python train.py --n_experts=64 --experts_per_token=6 --routed_scale=3.17 --balance_loss=0.00298 --balance_bias=false --n_groups=8 --tie_word_embeddings=false --beta1=0.95 --beta2=0.99 --max_seq_len=512 --max_steps=7059 --dataset="wikipedia_en"
Below are experts of layer 3 (counted from 0) of a mixture-of-experts language model. Rows are named router (the router's row for the expert) and show model dimensions 256-511. Each number is 200 + 40 x the weight over its row's rms, rounded and kept within 0 to 999.
After each expert's rows: "gets" lists some tokens that make up at least twice as much of what it gets as of all text. This comes from a sample of Wikipedia text that the model never trained on. Tokens count by the router's weight.

# expert 58
router,126,228,121,234,188,291,203,158,188,258,172,163,182,191,225,242,101,265,189,212,115,227,163,226,182,153,171,257,218,156,208,217,155,270,177,185,183,221,177,154,186,174,187,221,212,131,214,123,244,179,171,177,236,207,149,241,266,161,190,205,157,222,223,129,182,80,163,201,224,199,229,171,243,162,162,191,172,268,171,185,234,217,142,227,215,126,243,231,213,118,214,178,243,176,269,247,168,244,202,226,211,200,204,196,280,272,182,283,181,114,200,240,276,221,182,188,169,211,189,245,201,149,229,200,196,173,187,179,200,208,209,174,232,131,258,265,234,258,220,213,179,224,232,166,181,172,183,125,226,246,227,156,146,125,248,132,141,206,241,228,272,309,231,217,182,180,237,223,181,207,257,264,238,207,180,232,166,164,177,142,246,213,245,233,215,189,183,217,244,223,178,163,168,180,216,221,171,241,204,242,231,218,168,211,184,256,174,172,263,160,195,303,197,161,211,223,204,138,265,167,222,238,123,179,145,172,204,173,236,203,207,240,207,186,232,231,202,273,244,228,241,210,182,233,279,235,189,219,160,282,189,264,201,204,203,245
gets: " who", " that", " which", " people", " also", " is"

# expert 50
router,222,212,181,157,152,269,151,204,214,201,240,224,167,181,183,282,145,158,242,202,209,212,235,171,165,204,156,220,200,117,257,144,158,187,158,227,174,213,265,131,179,191,269,217,194,226,269,130,246,219,166,257,271,215,172,201,233,147,264,138,144,182,211,186,103,262,227,253,163,180,213,227,158,154,182,129,286,215,98,104,216,195,125,266,265,264,235,239,192,179,266,222,221,182,151,247,167,168,273,233,211,206,172,155,279,216,187,268,230,194,213,227,215,193,243,241,168,142,194,142,174,232,248,170,172,138,167,187,245,154,192,209,225,116,170,184,160,203,247,169,224,287,209,189,99,211,199,212,110,284,207,226,183,181,224,219,206,296,193,192,191,131,222,174,148,155,206,234,198,253,256,175,196,149,201,143,144,141,204,158,202,141,191,179,220,222,222,182,178,210,241,196,183,131,140,180,149,235,237,236,215,219,208,178,202,214,162,191,240,229,234,226,178,257,183,205,187,190,230,151,255,238,201,153,208,181,157,225,216,180,192,165,224,241,151,168,223,270,160,219,160,198,204,224,172,109,257,112,185,177,197,136,175,236,233,216
gets: ":", "-", " made", " make", " :", " Preceded"

# expert 56
router,206,192,229,178,180,225,252,178,202,226,283,223,188,182,148,110,183,252,176,139,164,191,209,177,195,143,136,182,122,206,151,223,131,231,164,211,232,193,168,173,185,226,236,160,214,196,233,167,261,208,233,201,226,214,220,216,165,210,129,207,190,205,209,269,244,240,185,143,130,232,113,227,238,270,239,213,141,218,141,134,232,198,230,253,200,166,190,280,162,176,227,175,206,207,127,253,196,238,167,177,210,145,209,196,255,156,193,274,274,188,167,250,181,145,219,235,199,256,199,204,220,151,287,267,158,167,112,148,218,273,221,174,134,207,198,182,190,245,206,202,256,200,222,193,207,223,174,259,176,171,169,128,118,97,252,196,182,230,188,239,227,147,228,132,197,244,231,167,185,189,204,196,262,211,290,195,167,176,166,170,221,167,236,164,206,178,185,176,207,161,225,198,151,207,151,269,154,230,171,205,234,212,130,161,197,219,181,184,198,261,207,174,197,305,178,207,279,147,245,133,206,260,247,275,208,175,149,201,189,177,188,234,215,195,230,247,228,199,307,143,195,246,207,251,235,186,124,255,195,170,196,196,217,207,161,228
gets: " to", " de", "i", "os", " within", "ase"

# expert 31
router,200,164,147,211,217,222,237,91,175,232,161,211,195,169,184,194,172,207,210,222,139,213,222,241,193,265,231,269,290,194,237,206,209,217,216,181,199,196,136,233,275,234,201,209,146,169,227,199,197,198,268,171,223,222,187,167,239,157,208,169,163,182,245,215,170,207,119,235,242,175,256,206,177,183,211,269,221,238,187,166,231,198,171,194,226,183,212,162,102,166,218,203,152,219,233,263,197,198,214,225,153,168,216,192,261,239,236,189,187,254,257,221,183,184,181,191,149,188,206,187,142,231,259,202,163,212,198,262,161,169,238,240,184,211,129,202,189,239,165,223,160,270,190,280,240,182,123,188,191,249,160,182,164,147,174,226,113,167,253,152,142,161,220,223,188,180,151,226,261,196,228,211,210,226,198,198,186,150,224,170,195,220,256,210,214,224,176,247,123,158,215,210,175,133,237,174,207,212,263,198,210,226,284,289,189,158,149,134,252,201,224,287,138,271,193,243,226,212,170,168,253,182,192,202,210,220,229,115,152,130,256,216,195,201,188,249,157,205,152,207,196,221,262,240,145,175,158,164,237,203,251,208,163,155,202,278
gets: " and", " =", " but", " or", " was", " which"

# expert 33
router,148,171,229,170,208,287,132,188,202,244,225,213,187,180,234,243,207,270,169,210,238,201,237,170,172,180,179,243,134,241,190,208,170,203,112,249,260,217,136,193,239,151,237,261,202,198,186,152,196,162,145,179,161,217,180,251,238,115,232,179,274,135,147,260,214,236,181,270,256,125,162,143,250,196,189,181,159,211,200,214,221,230,198,205,208,175,254,255,230,116,244,202,219,186,234,184,218,213,150,190,244,145,248,180,298,242,233,246,244,165,260,213,218,181,156,162,218,236,170,169,193,190,141,177,201,172,235,303,237,194,166,137,151,206,145,160,222,174,195,183,211,237,192,230,160,195,251,230,195,245,128,256,234,167,206,214,224,194,182,232,247,158,156,161,225,255,245,199,194,211,216,170,221,223,211,194,257,172,192,188,228,191,210,262,176,181,197,235,184,204,243,292,160,182,136,176,157,230,141,270,145,326,154,139,220,124,243,220,213,177,254,187,248,181,177,174,171,163,234,165,210,221,221,211,126,144,241,212,190,151,219,249,209,167,215,229,196,198,213,229,255,185,210,210,148,167,226,237,251,234,280,251,241,220,169,260
gets: ")", "es", "s", "as", "\"", "er"

# expert 15
router,223,199,151,257,209,159,179,209,260,243,221,223,212,215,192,121,230,234,181,178,234,249,220,277,190,231,160,176,238,246,216,286,144,212,177,126,144,211,194,156,327,181,217,183,203,201,192,178,258,190,198,181,181,213,156,187,269,160,195,219,146,148,182,144,213,193,259,232,171,240,209,122,221,193,145,300,223,211,142,210,170,154,159,217,239,204,209,166,242,185,166,195,191,156,240,194,113,221,155,214,191,190,111,183,187,235,198,201,180,255,207,246,195,204,257,226,149,234,220,220,242,225,205,224,203,243,149,261,163,243,217,207,203,179,183,182,135,181,156,213,208,234,197,212,196,159,190,169,176,232,222,181,150,215,243,211,212,210,197,207,212,237,235,199,187,262,159,194,188,221,247,165,262,191,286,168,240,142,191,154,257,194,194,174,155,149,237,187,180,201,208,214,229,145,199,216,228,110,189,157,256,184,179,138,215,169,116,166,257,174,134,181,227,207,180,242,172,93,190,225,192,210,162,234,195,188,152,167,242,167,178,149,216,222,177,256,189,181,218,200,181,244,235,156,193,118,204,147,197,160,214,195,191,237,202,200
gets: " in", " of", " on", " at", " the", " during"

# expert 49
router,197,261,238,227,135,182,213,140,212,212,227,252,197,195,247,167,140,102,204,151,155,238,193,153,201,145,226,249,191,180,254,280,207,226,196,81,173,195,165,165,220,210,207,218,250,194,154,236,213,214,163,240,197,192,192,193,172,216,125,156,148,193,182,211,262,178,170,276,185,192,147,143,198,213,219,218,210,267,212,182,230,227,167,262,177,235,208,219,222,261,150,260,184,229,166,186,208,192,135,222,181,207,245,187,229,147,168,193,139,208,221,212,188,199,258,211,178,227,238,150,194,215,185,205,184,177,218,227,301,211,179,144,215,134,171,186,300,199,230,244,175,206,246,277,184,202,165,109,113,237,232,181,166,254,229,228,170,265,127,190,172,217,215,126,225,279,267,121,154,186,220,145,194,210,177,202,239,163,209,156,205,261,225,238,184,186,142,205,201,177,290,223,206,107,213,194,202,170,235,226,204,178,190,267,165,197,162,175,291,185,161,220,147,188,261,234,244,195,160,195,227,194,184,139,136,199,275,80,213,184,173,215,154,285,136,240,190,246,240,151,190,232,201,226,204,284,208,216,244,299,210,177,229,281,222,240
gets: " 1", " 2", " 3", " 4", " 5", " 6"

# expert 47
router,199,238,222,279,227,195,136,191,220,202,193,204,189,183,200,143,239,162,240,173,203,224,241,226,184,170,293,227,152,201,234,243,183,212,250,199,175,163,163,184,212,265,236,219,245,136,154,170,147,103,135,335,188,206,189,201,196,147,187,142,202,210,168,156,172,163,205,184,118,162,159,202,173,185,296,225,163,236,245,195,192,177,207,179,236,190,188,167,161,152,240,148,151,196,214,220,203,186,186,214,181,185,215,242,194,232,221,187,214,168,226,164,247,237,250,168,147,182,221,217,55,253,231,176,257,185,181,290,188,232,173,234,179,131,221,142,216,232,257,209,144,175,140,229,110,155,159,132,278,216,280,190,146,161,137,191,229,243,241,169,115,225,222,162,184,104,219,118,187,220,196,165,181,241,262,192,208,121,184,188,246,179,244,169,301,168,222,131,203,153,224,201,229,166,223,229,158,194,196,200,195,193,164,206,221,162,252,147,254,204,249,173,220,250,231,162,173,161,236,162,196,147,200,151,170,161,226,202,211,169,172,181,166,236,248,165,151,200,227,175,277,262,272,227,120,161,272,153,231,254,230,149,222,159,213,269
gets: " the", " same", " The", " new", " Gold", " New"

# expert 22
router,198,50,222,226,220,230,188,211,294,198,134,299,90,143,248,142,225,230,219,188,172,205,226,158,180,159,191,257,180,275,151,197,173,316,252,252,120,242,214,146,241,154,256,228,204,173,204,200,199,193,213,200,184,265,197,240,142,192,167,192,175,178,180,213,246,163,222,263,183,168,211,231,206,211,222,203,202,231,212,227,207,231,155,250,183,158,141,241,218,217,230,208,214,142,225,150,169,184,163,241,177,237,194,219,212,192,174,161,312,223,259,227,171,291,242,223,290,241,230,92,196,150,160,160,230,198,184,185,178,167,291,143,247,174,210,167,214,168,153,156,169,207,190,144,218,164,166,179,263,247,255,169,164,152,270,260,191,209,210,243,131,172,244,195,164,213,271,170,242,236,200,220,227,171,242,188,183,233,170,214,198,206,170,206,285,263,238,243,240,200,222,134,173,173,129,186,135,198,175,151,191,220,242,200,225,187,241,260,212,225,169,211,218,198,257,157,240,205,199,237,251,191,84,212,154,192,212,157,186,208,195,174,198,242,247,265,236,220,237,211,219,179,153,227,183,172,273,187,195,250,217,132,185,205,129,231
gets: "\n", "t", "\n ", "p", "eg", "l"

# expert 32
router,215,211,263,132,220,268,190,197,249,164,271,344,188,230,263,173,221,201,202,309,217,203,236,141,204,158,142,258,232,226,156,264,199,216,159,186,230,250,249,180,217,246,189,201,217,259,245,129,235,165,161,266,198,169,211,206,297,253,232,185,215,206,158,244,184,213,191,248,213,162,184,192,208,215,306,174,200,221,223,144,235,265,250,161,171,197,195,169,151,187,215,184,155,198,182,260,192,127,204,184,212,183,142,184,270,237,195,218,180,305,283,172,146,248,201,196,204,256,243,161,175,251,220,238,223,167,171,248,191,272,215,164,218,142,190,215,216,254,144,256,242,256,242,187,152,206,152,226,226,309,155,266,201,222,226,155,256,282,158,258,229,149,160,184,209,210,250,288,169,131,226,164,233,225,151,223,239,111,143,209,191,219,224,217,199,255,163,184,151,191,221,212,149,176,203,230,219,113,215,213,248,215,180,139,151,179,172,224,220,284,225,180,133,239,197,228,262,200,277,181,178,216,196,173,217,158,207,124,209,215,252,148,272,167,211,213,161,211,284,81,171,185,237,146,183,201,133,202,203,193,150,173,179,204,133,224
gets: "-", " for", "|", ":", "ib", " Coordinates:"

# expert 39
router,182,245,107,245,146,197,156,167,309,173,190,171,140,172,160,229,150,140,180,247,240,207,178,209,222,168,230,128,186,251,225,273,249,189,187,215,137,213,174,143,208,178,199,260,209,212,193,104,259,207,140,203,221,222,205,197,185,266,182,228,238,126,154,185,174,190,217,198,185,192,269,92,253,125,196,200,215,208,210,150,196,248,213,195,208,156,219,222,187,191,149,242,210,306,219,197,192,187,143,204,174,257,219,221,271,189,171,149,180,175,343,217,186,229,264,169,219,151,208,177,191,212,269,225,218,141,223,188,220,175,220,233,219,178,191,186,200,218,176,182,126,182,152,185,212,199,182,232,218,255,254,235,210,105,205,199,137,193,146,170,216,148,229,228,106,192,235,238,230,212,204,170,210,168,220,160,221,217,235,207,254,225,248,269,213,190,215,126,206,123,228,187,151,131,145,262,249,95,227,262,264,230,100,309,194,211,216,160,209,179,176,298,176,138,229,202,217,171,229,198,132,227,203,199,175,223,171,191,211,215,245,135,200,183,189,231,153,214,198,204,269,226,232,252,213,209,183,240,253,199,153,211,230,182,202,185
gets: " a", " used", " known", " be", " been", " was"

# expert 35
router,174,214,199,218,235,207,127,173,174,281,218,167,216,159,207,155,199,209,274,274,107,190,232,226,168,133,182,158,258,154,182,252,114,190,122,182,126,157,247,213,246,220,208,220,224,200,182,178,178,184,140,200,179,216,221,187,178,200,156,234,225,137,221,244,125,196,212,270,184,161,208,177,154,148,234,206,206,225,216,235,167,232,209,220,228,274,234,189,166,194,280,139,205,186,214,210,202,258,240,187,212,195,294,201,160,190,90,174,285,197,188,180,166,228,202,220,236,160,215,151,206,295,172,169,162,202,210,262,300,247,210,138,228,200,212,205,230,180,158,129,202,185,212,136,237,133,222,235,143,230,162,188,140,206,205,244,193,179,212,175,155,182,215,167,194,218,247,195,225,220,186,179,162,224,273,118,133,131,166,182,220,232,231,210,244,215,156,192,183,194,204,217,191,191,250,224,175,138,168,202,230,187,177,185,159,271,139,169,265,161,140,216,224,135,239,217,224,196,197,213,247,200,201,145,192,156,177,174,227,168,245,137,156,294,190,213,199,165,209,253,214,209,167,216,180,168,202,267,261,193,309,144,216,166,215,203
gets: "==", "===", "\n", " ==", " ===", "===="

# expert 13
router,153,141,176,180,160,219,159,177,252,215,209,192,209,208,222,232,198,208,176,193,248,250,252,122,206,178,234,190,242,236,272,243,212,173,156,212,162,198,158,254,181,158,232,257,192,182,142,229,208,164,236,206,255,240,197,147,202,173,149,186,144,250,161,197,200,208,234,256,233,212,186,269,228,211,202,190,198,227,222,166,224,164,145,178,250,222,228,185,210,139,193,159,165,120,233,162,206,174,124,187,198,241,190,139,281,253,252,222,231,150,246,153,250,286,237,163,186,185,284,175,189,235,229,218,195,184,228,168,232,173,239,135,210,211,196,229,202,256,207,224,225,181,247,157,191,207,165,148,196,199,320,170,149,241,246,310,224,214,235,202,200,137,220,201,110,182,252,218,335,303,164,156,185,234,203,146,192,271,137,159,193,130,218,216,168,190,222,163,168,212,280,209,95,177,106,230,185,202,207,241,238,226,228,192,195,304,210,255,183,214,240,234,223,204,187,251,205,211,186,124,170,181,213,168,281,211,199,226,197,237,204,222,235,199,195,164,247,195,131,204,172,178,238,238,127,195,229,216,181,186,167,201,222,203,203,220
gets: "\n", "|", " ", "\"", "The", " Total"

# expert 10
router,237,226,205,266,202,218,232,206,290,237,280,237,215,212,166,97,171,165,255,200,196,188,258,180,190,175,246,162,206,196,189,280,188,217,161,185,208,266,204,190,225,192,277,191,161,185,284,132,261,209,82,198,270,185,110,201,190,134,244,189,204,151,138,203,194,193,228,164,189,210,236,135,197,207,211,232,253,202,182,269,225,177,195,268,167,216,225,184,190,177,215,182,241,153,147,226,170,224,166,223,153,166,93,167,209,256,162,280,213,201,241,238,218,221,213,162,224,152,171,191,192,192,186,187,187,170,205,192,174,268,249,252,227,126,159,225,225,207,199,181,200,214,169,140,212,226,111,237,247,196,168,234,200,161,167,236,183,254,122,200,243,190,206,172,155,137,218,151,225,216,260,113,236,207,261,157,192,181,204,199,253,119,195,195,192,198,189,172,100,174,237,274,226,211,199,233,246,183,204,189,203,228,162,210,222,178,190,171,223,229,144,104,229,237,171,206,213,146,194,167,172,244,170,176,211,202,213,197,211,246,236,204,221,195,206,265,189,139,181,146,223,204,227,143,183,166,213,188,172,129,145,145,203,288,201,226
gets: " of", " to", " the", " in", " for", " with"

# expert 38
router,213,196,197,235,165,201,166,206,246,310,197,189,180,206,165,234,181,206,256,179,237,225,198,240,222,184,264,192,234,128,94,229,182,257,168,146,192,243,150,231,187,170,203,221,175,164,249,163,225,177,118,248,195,184,172,131,235,198,203,223,165,188,185,181,177,159,197,241,225,199,215,202,147,217,237,178,174,200,153,198,198,182,191,236,217,173,166,243,69,215,230,187,172,145,249,283,166,119,183,293,172,203,156,230,191,214,131,240,222,230,219,204,204,194,208,262,208,208,230,155,231,239,186,176,248,248,183,202,222,201,220,204,162,113,194,181,197,250,156,161,198,189,185,196,239,212,217,246,143,236,246,235,138,140,212,212,274,193,197,175,173,185,195,190,161,213,239,176,267,175,258,187,256,179,193,134,217,163,116,230,203,178,188,202,211,251,196,96,76,192,221,229,152,235,139,240,231,142,219,168,195,242,236,238,161,118,210,217,214,238,160,173,193,230,201,159,201,103,213,177,201,229,223,208,189,175,254,157,194,195,270,156,204,151,248,137,225,191,217,114,271,234,181,234,251,169,271,170,220,217,94,155,228,193,205,255
gets: " of", "|", " the", " from", " in", " as"

# expert 61
router,217,178,239,120,200,229,150,223,231,248,230,191,247,201,196,217,226,205,298,216,163,216,209,192,214,130,240,194,162,178,245,164,100,233,180,200,193,251,228,231,225,202,165,219,170,250,243,208,174,198,189,224,215,149,187,251,313,210,229,195,104,169,168,200,177,75,239,236,206,262,212,168,143,193,246,270,223,190,192,199,156,243,151,194,223,292,152,184,170,165,249,275,186,226,259,212,136,238,160,152,186,145,264,172,234,171,124,200,208,228,205,225,237,186,184,174,158,180,211,195,146,274,175,237,152,226,185,273,279,230,186,248,177,158,190,217,202,217,182,209,222,186,193,144,243,212,215,203,183,209,232,208,185,203,194,168,150,227,225,229,114,201,199,216,164,185,180,114,270,200,212,248,253,252,250,139,226,181,225,171,191,191,257,229,223,199,133,191,128,219,188,211,198,214,173,193,200,197,249,173,197,326,189,221,229,143,174,245,221,216,235,225,174,198,206,94,222,130,151,125,170,274,158,172,220,159,223,215,217,173,204,157,124,162,265,217,224,155,146,220,243,263,203,282,121,149,252,93,251,187,229,177,246,195,224,230
gets: " the", "|", " The", "-", "The", " Species:"

# expert 27
router,181,206,142,255,225,211,235,150,156,279,257,213,201,194,199,209,186,188,229,195,144,168,238,237,206,179,260,194,174,207,274,245,204,190,210,194,177,198,177,203,214,178,143,203,124,175,186,242,208,181,230,250,229,219,216,176,232,180,203,176,120,212,156,183,194,202,142,228,244,176,232,169,230,198,218,296,175,251,198,90,222,213,136,245,252,257,231,143,170,108,208,188,162,186,131,154,208,187,183,202,184,240,215,189,218,181,183,199,232,226,219,203,177,219,211,230,262,221,195,185,173,157,231,228,176,207,154,237,143,147,255,232,238,127,157,212,314,209,132,260,222,207,202,249,221,259,216,106,181,277,164,213,182,219,144,232,174,262,176,166,170,163,220,192,163,254,219,151,231,187,203,194,177,228,213,182,221,274,229,137,217,253,243,207,228,224,168,148,182,142,204,243,267,186,195,168,173,81,209,196,234,155,124,199,221,212,213,147,162,227,174,237,171,201,184,223,164,164,198,175,276,226,218,149,260,172,227,138,253,62,219,202,215,204,165,250,193,187,206,180,153,245,211,288,184,258,263,226,193,156,177,236,225,231,142,266
gets: " and", " but", " among", " well", " or", " including"

# expert 11
router,220,184,156,260,183,205,155,216,251,209,255,182,260,144,267,195,222,260,204,171,163,205,234,202,169,190,216,142,281,208,211,310,189,201,175,191,237,243,176,195,209,218,240,233,194,150,187,168,242,182,177,207,197,191,207,210,235,195,200,206,187,192,193,222,158,207,174,189,198,214,260,89,183,236,183,181,201,200,99,253,252,159,185,280,268,271,240,227,185,198,254,141,235,138,248,226,194,187,171,212,176,177,118,183,233,274,270,224,207,263,233,248,149,304,190,253,217,146,192,172,195,226,221,201,215,125,240,171,247,193,230,182,272,108,169,195,263,227,191,169,275,243,178,171,156,178,212,170,221,202,230,208,190,173,195,208,241,198,213,219,226,191,198,165,146,213,293,201,199,257,221,71,276,173,275,153,256,213,172,185,209,162,214,233,165,198,158,166,221,203,196,173,246,161,197,204,195,209,198,264,201,216,156,219,218,181,168,209,207,233,187,196,185,211,135,72,145,101,230,175,183,270,175,219,141,229,196,210,219,151,175,238,151,200,103,205,131,200,111,187,233,226,178,196,145,235,221,225,210,238,222,227,231,198,166,241
gets: " of", "\n", " in", " the", " for", " In"

# expert 48
router,241,120,235,136,248,299,141,169,115,214,246,237,196,245,249,200,143,201,166,260,172,203,206,215,201,197,169,233,147,131,210,239,211,221,165,219,155,182,173,150,242,153,177,186,199,199,190,215,192,232,223,180,152,141,165,147,205,163,186,190,162,165,246,229,179,247,199,267,236,218,133,196,261,191,156,285,243,229,237,174,219,161,186,203,241,147,160,164,156,203,180,256,198,241,226,249,174,222,254,205,247,201,174,117,206,189,229,171,250,280,236,174,164,227,218,215,203,176,224,214,171,204,244,177,151,193,171,244,234,140,131,194,207,203,184,253,216,165,209,225,203,198,271,274,185,245,200,146,212,203,165,226,119,181,219,200,156,177,221,176,196,174,214,179,192,224,188,217,252,296,217,121,153,207,145,166,143,176,194,169,242,184,203,270,195,168,250,179,192,178,262,241,161,191,200,244,156,219,214,246,231,256,127,189,198,215,217,210,249,177,155,215,132,292,174,171,171,234,232,163,214,222,202,149,215,188,204,194,230,186,162,176,159,248,133,212,125,239,243,270,226,202,170,221,235,116,196,222,204,256,257,171,200,236,174,220
gets: " |", " –", " -", " 2016", " 2008", " 2013"

# expert 43
router,163,167,222,186,199,236,169,132,204,132,257,279,212,193,247,120,114,219,200,212,176,271,212,223,204,146,209,220,219,218,262,172,227,241,142,202,196,206,174,145,265,250,275,287,186,225,165,219,244,183,171,226,235,179,150,217,216,227,161,220,164,179,237,239,186,197,204,242,234,204,174,138,198,251,209,205,239,241,188,140,206,220,198,248,223,219,217,248,184,203,228,295,195,241,201,168,168,216,198,216,240,196,232,163,270,158,173,220,239,220,257,225,199,207,211,201,145,169,254,104,198,220,240,197,109,191,186,190,213,186,169,110,234,201,201,182,202,191,140,211,226,289,217,236,185,228,228,189,152,240,233,195,204,258,167,164,173,198,188,196,172,170,214,164,207,223,239,213,208,201,222,133,231,265,159,199,133,123,195,195,236,192,235,175,197,138,175,163,170,158,234,260,142,206,136,259,192,153,196,213,167,240,106,141,225,102,184,196,223,140,226,215,151,191,293,237,270,143,224,188,222,212,224,143,200,104,265,112,213,181,262,240,215,244,189,243,139,228,238,234,226,179,171,226,154,142,288,257,277,275,227,165,182,173,216,241
gets: "\n", " 0", ";", " –", " 3", ");"

# expert 34
router,119,179,185,182,216,279,169,267,288,223,194,245,202,232,182,197,244,219,219,259,271,210,236,159,177,173,176,268,173,246,245,196,270,200,148,297,205,172,190,214,243,193,264,223,213,200,195,184,245,134,178,245,202,199,228,207,165,158,233,210,215,203,178,211,213,198,210,257,196,131,191,201,262,243,258,240,182,189,288,168,258,142,175,293,212,152,198,206,139,170,184,244,111,165,242,189,187,185,197,163,183,175,176,157,247,315,161,173,205,171,245,212,244,239,226,166,174,303,216,157,229,180,129,218,235,215,191,194,186,178,265,72,246,171,175,239,217,212,188,207,198,190,204,206,203,224,184,211,170,251,239,176,239,194,182,212,209,230,243,277,186,201,214,217,192,190,191,233,283,184,285,211,206,225,211,188,187,211,186,169,175,282,247,269,196,236,201,265,244,146,188,225,138,134,199,199,271,173,248,182,169,187,223,168,196,235,193,177,206,222,194,209,154,196,229,130,148,201,230,207,172,205,108,210,226,241,238,208,190,161,273,201,209,169,151,203,288,233,188,168,240,219,236,203,201,285,236,185,283,313,202,237,231,227,223,270
gets: "er", "s", ")", "is", "ers", "en"

# expert 23
router,265,199,258,213,220,193,188,182,221,196,270,183,180,162,257,193,213,217,157,184,156,210,162,192,154,223,148,239,185,203,170,129,223,220,166,241,172,201,210,214,195,165,199,209,231,222,303,162,173,204,188,240,130,173,178,183,189,193,105,228,183,146,261,293,243,156,245,196,145,178,170,135,192,214,255,205,145,242,176,195,252,139,203,170,269,244,150,214,208,178,290,227,185,213,206,233,154,238,222,233,188,183,166,200,167,181,132,190,182,144,201,241,165,175,221,160,307,199,187,130,113,231,198,211,145,184,170,139,190,209,253,179,208,200,163,234,202,168,241,128,191,248,117,204,194,186,155,186,163,174,223,164,147,201,180,157,198,218,211,240,122,149,270,198,231,182,185,206,229,242,225,117,190,221,231,184,238,154,192,180,204,188,199,224,222,248,126,219,224,243,197,168,208,183,226,205,186,221,158,182,212,167,193,173,152,189,185,230,166,206,163,266,228,165,175,168,133,192,225,223,198,157,207,178,251,220,183,188,176,133,246,159,134,213,184,226,168,207,279,206,251,171,193,190,125,221,244,146,241,206,212,148,252,229,118,272
gets: " |", " 0", "4", "o", "el", "5"

# expert 21
router,208,189,176,269,192,174,178,206,195,235,234,235,163,173,185,235,188,246,227,218,244,201,175,235,193,188,188,194,185,194,230,241,185,240,247,192,149,201,250,202,243,146,225,180,171,159,214,184,213,210,111,213,188,220,170,194,179,127,213,180,187,208,202,206,215,187,227,237,112,145,153,233,215,194,217,284,213,159,205,184,226,165,198,202,216,176,192,213,154,170,244,257,186,209,164,236,238,249,179,204,210,264,200,211,196,222,172,226,240,272,241,113,210,214,201,168,168,185,204,185,180,177,235,231,191,134,214,223,294,200,251,179,161,127,239,313,279,186,201,215,168,181,131,226,198,183,187,162,189,192,224,246,165,173,216,262,231,162,238,198,209,211,199,189,218,175,161,159,210,170,239,194,216,212,215,193,255,130,132,127,197,151,247,223,169,245,185,191,204,172,215,179,221,206,206,189,199,164,162,178,205,185,161,184,147,140,167,215,255,163,256,296,120,205,184,125,225,251,237,121,253,217,191,241,202,183,218,141,257,193,220,140,227,298,234,192,149,175,278,178,269,212,209,199,110,181,249,165,305,155,188,149,236,208,179,231
gets: " |", ";", ");", "\n ", " x;", " —;"

# expert 25
router,234,186,135,173,176,219,235,190,159,246,258,246,226,244,225,263,215,205,203,194,178,173,190,214,157,184,217,192,144,214,202,179,147,195,244,237,107,227,195,173,221,173,199,196,178,178,183,218,204,188,157,227,196,255,233,167,212,201,154,243,176,110,215,201,255,168,145,195,170,253,199,124,156,251,176,271,240,197,182,134,199,184,188,195,180,210,221,212,166,118,205,179,223,207,126,210,227,167,172,233,122,236,209,138,239,214,176,242,249,242,198,190,223,180,251,228,266,238,249,199,161,223,248,248,163,183,157,219,222,219,223,247,89,204,194,232,351,188,181,206,211,226,189,156,197,176,204,184,180,186,214,248,219,187,238,206,268,224,268,226,249,187,223,186,208,207,236,184,204,224,264,200,214,231,211,140,139,113,192,68,240,152,181,217,302,235,214,102,212,115,214,169,200,191,175,220,173,205,214,215,206,170,131,170,244,224,191,169,181,251,175,141,192,183,179,169,191,191,180,193,230,272,169,156,214,179,140,192,188,220,222,172,235,213,201,293,195,209,258,177,283,169,195,220,289,185,194,146,251,164,291,263,197,236,183,261
gets: " that", " |", " this", " which", " /", " This"

# expert 30
router,217,184,100,277,225,229,220,160,184,235,228,247,209,179,226,173,190,222,236,215,109,193,194,203,165,199,209,223,202,173,208,243,163,203,190,134,236,283,182,120,138,204,219,207,155,219,257,194,245,155,182,247,301,179,144,162,249,154,203,242,116,185,199,194,206,241,177,208,167,191,203,174,186,197,191,298,171,151,181,170,201,241,194,240,237,254,223,174,222,159,196,216,219,221,182,230,131,149,171,203,144,225,112,187,191,236,170,272,194,238,236,187,142,278,224,174,184,97,219,248,229,181,265,254,214,158,151,243,204,163,235,222,179,102,221,219,258,198,197,205,202,264,179,169,229,147,156,213,205,269,151,125,158,159,263,158,200,222,248,183,225,214,168,146,144,184,173,171,218,177,271,188,229,237,232,217,182,222,220,133,277,194,262,181,223,173,208,185,192,175,203,176,190,256,171,165,181,201,217,271,192,261,223,256,177,175,229,189,185,192,169,244,153,249,198,188,203,148,188,193,307,251,190,198,216,218,212,102,280,147,180,164,198,186,167,244,171,201,121,197,132,240,242,226,157,215,167,228,173,225,161,212,236,203,176,220
gets: " with", " as", " is", " was", " are", " and"

# expert 36
router,194,151,217,256,169,209,170,253,218,241,199,210,216,177,195,233,184,169,172,231,237,244,179,216,181,165,147,269,247,226,266,258,176,262,174,246,170,178,207,213,241,169,185,190,164,192,177,174,188,240,174,184,149,168,198,238,187,130,223,187,163,249,154,190,235,237,172,184,145,135,133,202,194,196,243,201,201,230,206,223,221,228,185,238,188,249,314,235,248,175,260,207,183,224,209,176,181,203,244,316,174,239,218,200,248,211,112,213,253,208,165,200,194,229,261,171,220,166,180,186,205,258,263,221,237,185,209,207,330,188,227,171,194,143,195,184,212,190,226,240,246,182,182,207,186,185,167,169,106,224,261,229,159,157,234,279,230,215,172,210,212,150,187,180,229,194,196,254,196,220,225,125,219,165,216,215,211,159,103,151,189,184,215,166,215,180,176,204,135,251,215,230,198,128,81,261,168,74,180,247,265,202,158,235,150,199,179,164,146,232,234,220,152,202,207,209,155,136,192,122,240,221,183,235,202,157,187,207,234,197,155,154,251,265,219,206,221,213,187,210,238,247,173,145,172,194,265,232,206,179,210,180,225,180,221,183
gets: " |", "|", "-", ":", ";", "|---|---|---|"